Experts of a small language model: 64 experts in each of 7 layers.
Below are experts of layer 3 (counted from 0) of a mixture-of-experts language model. Rows are named gate (a neuron's input weights, with its number), up (a neuron's input weights, with its number) and show model dimensions 0-159. Each number is 128 + 32 x the weight over its row's rms, rounded and kept within 0 to 255.
Before each expert's rows: "mostly gets" lists some tokens that are sent to it at least half of the time. This comes from a sample of Wikipedia text that the model never trained on.

# expert 14
mostly gets: "was ", "were ", "had ", "has ", "would ", "have "
gate1 [119 124 132 140  95 109 126  90 160 117 178  91 129 158 134  50 138 162 113 123 109 150 137 162 167  63 111 151 192 187 116 120  93 134 122  70 129 173 112 117  95 133 171 165 130 115  73  98 151 163 106 165  93 160  75 106 117 170 119 141 130 142 113 189 153  86 152 179 140 140 189 135 100 167 188 112 121 102 150  87  51 172 126 123  83 132 104 176  93 164 127  91 143 115 124 145 132 114 132  38 136 127 182 168 145 158 131 135  71 110  73 146 148 131 129 146 127  82 169 173 150 123 156 181  94 147 199  93 124 151  90  66 132  74 153 143 123 114 180 135 124 129 120 158 159 182 112 175 132  93 148 125 148 108 136  97 111 112 113 132]
up1 [114 135  62 100  76 120 150 115 133 129 126  98 104 192 107  79 145 150 124 156  88 151 119 170  86  98 137 129 166 133 118 147 117  53  94  59  86 117 106  87 141  46 117 129 115 122  99 134 159 151 156 147 131 139 129 146 178 113 117 112 131 165  88 158  87 101 159 115 149 213 168  74 151 120 209 124 152 194 187  76 105 122 102 115  85 118 131 132 107  69 124  90 118 125 102 162 100 142 126 123 123 133 179 158 127 132  91 107 102 109 135 141 114 133 153 190 127 128 159 102  50 124 122 175 176 213 170 109 104 172 148 139  85  89 148 150 127 126  91 160 116 129 122  85 148 156 142 117  74 113 130 185 122 125 125 155 101  98 157  94]
gate2 [133 159 145 104 128 132  97 102 145 140 135 122 217 170 104 138 131 198  72 107 106 153 154 120 150 121 114 147 174 206 122 137 120  89 168  52  95 135  88  79  32  92  58 118 104  96 143 116  95 170 121 144 139 195 189  99 188 141 149 140 132 107 141 183 119 118 117 108 125 142 139 105 128 126 129 120 148 170 149 141 130 194 152 126  96 129 113 136 146  92 113  65 112  64 156 108 113 160 152 170  97  91 168 156 112 141 120 144 182 135 147 164 161 106 110 173 162  82 158 138 118 102  49 103  99 150 168 114 138 125 142 134 190 141 136 127 114  70 155 142 124 146 140 138 189 159 165 134 135 138 145 171 121  98 135 109 121 123  70 152]
up2 [180 134 181 186 135 123  88  66 135 146 138  92 144 104 113 168 110 140  92 171 124 115 130  77  89 111 125 135 113  68  93 125 146 134 157  99 146  83 124 109 122 145  94  72 165 207 108  76 131 112 134 135  74 137 148 141 136 153 113 136 152 112  30 185 150 156 141 113  85  57  58 122 113 115 103 150 114  65 122 165 168 151 122 155 129 175 116 117 113 117 161 119 122  94 144 191 153 124 135  84 129 131 155 163 162  69  75 135 174 106 111 164 179 140 137 144 134 164 117 127 141 153 156 107  93 139 181 107 165 100 130 116 140 186  91 106 149 132 164  77 169  81 107 109 155  91 119 208 136 131 105 173 112 103 136 148  83 116 120 158]
gate3 [153 132 165  61  86 174 103 170 159 102 149 174 131 180 109 167 174 163  97 132  96 162 147 127 177 143 104 127 159 154  97 173 166 131 204  78  83 112 144 142 183 129  70 131 158  89 163 158 147 127 148 157 160 200 106  96 166 146 120 144 156  99 108 107 132 115 160 112 109 112 149 111 179 145  86 114 166 174 148  39 129  64  87 148 139 202 126 134 136 147  98 127 150 149 158 116 133 173 138 162  97 158 125 146  87 121  95 156 105 103 143 149 101  98 153 146 123  95 169 136 140 172 179 145 121 109 203 124  87 132 147 125 164  72 113 123 110  70 125 131 135 182 142 132 101 153 157  98 143 136 190 101  89 151 144 126 133 115  67  98]
up3 [115 109   0 147 157 157  94 138 148 123 155 128 185 110 136 184 145 122 144 145  62 153 165 101 148 125 145 149 191 140 130  70 120 135 131  96 146 133 133 156 125 150 101 146 168 171 133 108 115 130 191 149 113 151 153 130 109 104 127 173 221 133 117 164 113 171 153 172 214  75 134 125 138 138 120 138 140 181 145 134 128 142 100 130 138  88 108 175 137 123 101 159 142 113 107 156 129 192 117 114 113 144  91 179 112 116 114 142 155 162  80 149 154 116 143 128 110 128 139 119  55 134 111 115 148 138 168 119 183  95 143 133 158 163 104  83  80 110  76  96 150 190 133 120 148 100 141  65  91 110 128 103 116 142 144 115 129  48  69 133]
gate4 [ 93 156 136 106  94 108  90 159 142 157 160 196 189 194 158 137 164 106 156 117 132 119  60 115 132 153 147 100 126 115  88 129 150 134 170 148  80 156  73  80 161 192 153  81 137 159  88 101 176 161 137 143 123 180  80 113 191 147 118 123 126 100 114  93  89  72 127 136 102 159  78 164 154 160  58 158 134  71 130 157 115 125 123 131 152 153 142 118 189 167  78 123 149 117 151 142 141 110 167 114 129 156 123 134 124 129 182  84 146 121 118 108 138  54 103 149 149 108 218 172 134 108 110  97 143 113 108 128 151 106 159 115 154 108 101 111 157 128 102 121  95 137 145 103 183 180 123 223 174 144 165 113 133 138 152 128 174 121 152 158]
up4 [116 185 138 100 126 144 126 191 125 136  85 144 134 143 179 191 104 100 157 142  91 177 105 147 115 123 133 113 111  79 156 182  94 154 100 136 141 161 114 151 120 113 122  96 161 163 148 143 200 137 136  66 129  97 113 154  91 107 102  94  52 168 123  87 143 112 123 172  73 181  54 153 115 131 115  59 135 128 190 160 101 144 161 115 145 156 176  65 163 128 126  77  58  86 131 125 120 142 121  98 132 191 143  76 114 140 103 147 129 176 170  97 123 129 106 107  99  69 169 117 145 126 172 203 113 117 185 101 153 144 149 147 141 196  72 136 126 164 104 130 126 142 118 152 138 127 157 127 133 175 116 170 125 145  95 135  92 116 100 121]
gate5 [148 133  93 195 151 100  73 116 126  90  85  82 181 150  85 145  91 115  75 101  41 156  98 127 144 106 123 119 118 139 126  91 133 158 158 119 177 121  57 182 132 224 128 159 121 118 127 185 117 184 154 119 121 123 159  97 173 165 127 139  85 155  89 177 171 138 148  93 127 124 119 121 130 124 104 172 103  88 101 120 166 207  74 165 115 150 134  97  67 191 133 182 166 112 157 109 112  72 161 139  97 110 149 103  88 162 111 103  85 175 129 102 120 125 103 103 118  92 135 115 134 123 145 130 128 175 161 107 115 109 127 111 166 150 141  98 109  78  93 141 107 143 112 165 125 120 104 151 117 184  94 130 153 147 160 167 167  84 108  90]
up5 [126 126 132 112 120 146 119 117 142  93 107 162 147 115 167  58 136 108 200 150 183 132 156  78 130 128 137 105 123 142 141 194 114 117 130 147 126 130 132  66 104  99 107  63 114 142 155  77 120 104 130 102 132 141 121 163  90  97  85 128 120  62 147  65 101 129  92 174 140  88 104 180 159 138 145 110 112 151 155 159 111  64 132 104 140 139  94 173 160  97 133  95  84 169 119 113 145 162 125 117 182 170 137 168 184 142 119 150 123  57 143  89 172 145 187 122 105  91 163 164 130 127 122 141 155  87 149 177 182 109 132 135 139 137 123 114 177 183 175  81 184 181 131 105  87 141 109 130  85 176 175  94  97 116  51 102  65 149 139 124]
gate6 [149 130 130 161  85  80 175 119 128  76 136 126  93 157  68  86 144 176 145 136 150  89 153 121 170 108 111 138 189 131 164 172 148 115 103 154  73 132  69 185 136  92  94 149 102  95  98  39 108 114 161 110 110 141 119 173 110  97 196  70 147 150 110 125 171 140  79 113 124 125  55 121 206  93 174 110  98 115 140 112 131 161  94 136 115  68 134 104 116 120  85 122  91  93 110 155 123 106 102 150 114 148 121 140 111 179 126  72 126 167 160 145 100 144 115 116 174 166 147 126  94  85  95  90 102  98  77 120 180 128 161 106 140  97 168 138 111 182  92 130 101 133 141 163  87 115  63 182 111 145 101 111 137 148  80 132 126 106 172 153]
up6 [152 132 168  72 145 116 201 113 135 136 116 148 100 173  77 127 158 109 144  99 138  83 152 115  92 151 117  94 128 188 144 162 185 140 157  95  56 156  93 119 156 145 143 152 127 104  93 121 156 167 144  84 122 165 124 182 114 114 163  79 132 178 136 120 153 182  81 132  66 140 100 113 178  91 168 160 109 115 140 125 120 187 103 161  86  41 141 146 141 113 136 104 125 148  71 103 134 140 108 139 143 179  93 121  82 160 177 107 140 169 125 102 153 137 156  83 156 143 122  99  78  65  68  94  29  90  74 111 140  99 117 136 131 102 139  58 135 125 159 150  98 166 134 128 136 120  82 132 140 126 133 141 157 100 141 132 148 110 165 164]
gate7 [157 172 108 108  93 193 131 117 110 129 177  86 128 103  90 112 219 138 131 192 121  80 166 159  82 112 107 156  88 150 178 131 143 108  83 101  87  88  99 146 144  77 114 116 102 164 105 129 125 148 139 143 129 107 134 109 120  76 158  79 167 153 123  81 158 132  49 162 118 154 161 100 173 101 114  88 116 111 104 101 127 100 113  92 138 199 117 106 125 107  82 163 110 137 132 205 149 118 113 188 192 134 106 197 115 134 121  79 177  66 177 133  98 153 121  86  71 107 116 101  83 127 121 161 132 114 112 125 201 110 146 119 151 170 124 110 144  84 118 146 174 121 127 116 149 147 128 185  96 172 113 141  92 131 119 131 149 104 133 166]
up7 [143 156 114  89 129 179 198 125 109 175 139 127  91  94 147  78 193 159 166 159 130  96 183 104  96  89  97 132 114 158 171 126 126  97 110 111 102 122 107 128 142  56 113  85  90 137 108 120 137 111 123 101  67  94 109 188 144  63 143  93 109 142  94 130 155 154 112 108 148 149  93  79 169  97 110 121 160 139 129 119  87  95 169  82 157 173 144 162 113  93  82 124 147 118 137 197 131  99 114 151 179 152  69 162 125 150  96  94 131 121 145  61  73 139 131  84 102  79 104  93  77 106 119 110 143 128  94 118 162 146 122 156 176 178 123 106 135 133 113 109 177 104 124  91 183 115 117 170 113 195  92 180 114 139 162 148 113  91  96 189]
gate8 [149 138 136 121  77 109 164 121 166 118  76 197 187 140 147  95  89 138 144 125 165 107 163 169 149 165  66  99 139 136 178 121 153  90 158  79 191  95 120  56 126 153 122 197 125  79 113 183  86 118 157 119 114 177 119 144 132 114 110 165 116 159 150 148 120 114 199 117 147 164  93  97  68 122 127  99 115 113 133 145 161 154 148 123 163  69 122 144 106 152 138 124 151 100 113 105  95 158 117 103 123 131 163  69 163 145 155  87  99 165  99 160  96 166 129 209  84 121 175 112 137  85 153 175 104 156 149 144  73 114 116 117  95 109 112 111  99 115 130 142 100 170 154 163 107 110 146   3 116 155 117 154 155 114 102 109 146 127 121 113]
up8 [108 106 127  96 171 167 166 175 150  97 101 165 181 191 128 182 132 168 118 127 154 126 140 138 125 124 164 197 141 106 166  97 115  72 136 105 124 161 117 137 132 156 146  96  95 165 132 170 160 169 153 110 185 155 155  47 145 176 115  77 111 185 125 146  80  95  25  94 111 115 122  78 148 158 145 134  94 112 146  96 110 171  88 125 121  76 117  74 128  79 131  96 113 104 185 164 153 107 154  87  80 166 100 156  98  93 115 156 147 141 140 129 123 115 137 112 179 120 126 165 162 138  67 147 130 140 136 135 104 135 158 123 120  63 118 145 140  52  71 152 178 189 147 102 138 136 118 160 126  96 162  93 134  87 132 119 123 104 136 137]
gate9 [112 122 124 113 123 163  33 109 114 159 139  91 128 110  89 217  88 119 153 149 114 121 118 125 152 150  91 142 120 131 147  54 201 160 188 119 138 174 127 137 144 119  73  79  64 129 120 132  67 129 135 166 180 146 176 135 174 119 153 102 126 141 154 169  74 146 105 217  87 109  74  95 101 150 120 157  80  81 133 135 118 163 125 142 170  95  90 147 171 118 103 165 114 124 114  78 131 137 111 105 100 118 132 151 171 196 155 123  70 117  99  90 107 101 156 155 106 101 134 106 116 161 127 162 129 195 185 109 106 148 180 119 102  98 146 151 133  85 125 152 116  93 107 156 124 160 197 124 114 173 148 115 144 115 109 102 139 114 108 125]
up9 [186 142 153 126 194 132 128 101 146 167  88  64 105  96 138  98 128 106 145  87 133 117  98  53 136 145 116 136 136 117 122  92  99 132 134  99 129 160 130  90  90  66  98  78  97  87 163 129  54 107 133 179 100  44 140 139  95  97 124 114 137  96 181  98 168 120 121 174  81 183 127 157 158 135  68 107 156 106 175 207 188 141  89 133 167 158  82 182 121 146  93 156 150 108 136 146 156 147 128 141 143 131 191 173 163 126 166 154 103 133 112 129 146 147 113 163 101 146 145 140  39 160 128  93 113 156 149 125 110 108 154 105 189 119 122 137 100 100 182 147 140  97  76 102 114  93  70 163 126 142 126 148 113 145 147 132 130  98 129  97]
gate10 [146 112 122 113 125 162  99 116 126 121  70 113 116 168 111 168 106 111 119 111  95 112 124 122 121  82 115  84 141  82 156 164 103 125 139  49 130 126 147 108  85 174 111 129 125 146 154 179 161 177 151 134  90 138 125 117 116 141 165 113 108 102 112 104  93 172 188 142 140 192 184 138  83 151 119  72 105 140 120 161 159 116 104 159 151 116 101 180 138  97 124 118 157 110  66 102 120  85 129 111 149  55 112 138  81 139 126 156 139 144 152 130 202  74 143  90 142 130 114 120  37 193 119 116 140 172 175  92 140 142 140  83 180 152 139 163 165  43  91 167 155 108 144 148 104 206 155 162 173  78 104  90 157 107 129 138  82 122 121  95]
up10 [143  95 100 133 115 146 116 121  89 109 155 166 105  75  69 131  94 149 127  69 161  87 131 138  98 142 156  67 132 130 162 148  70  95 128  80  70 153  70 151 180 145  74 121 101 102 160 115 165 135 125 172 135 141 167 148 161 142 163  97 246 173 119  74  93 159 151  88 141 160 158 146  96 103 164  71 142  97  95 171 144 140 115 162  90 168 141 123 157  88  99 120 174 106 147 129 177 147 142 161 150  73 161 132 131 172 125  99 139 123 169 128 162 121 110  78 130 135  84  37  97 124 125  92 154 137 122 138 173 105 125 118 126 155 146 149 112 116 103 130 147 162 123 151 178 136 107 117 145  46  86  98 172 145 129 161 112 126 113 159]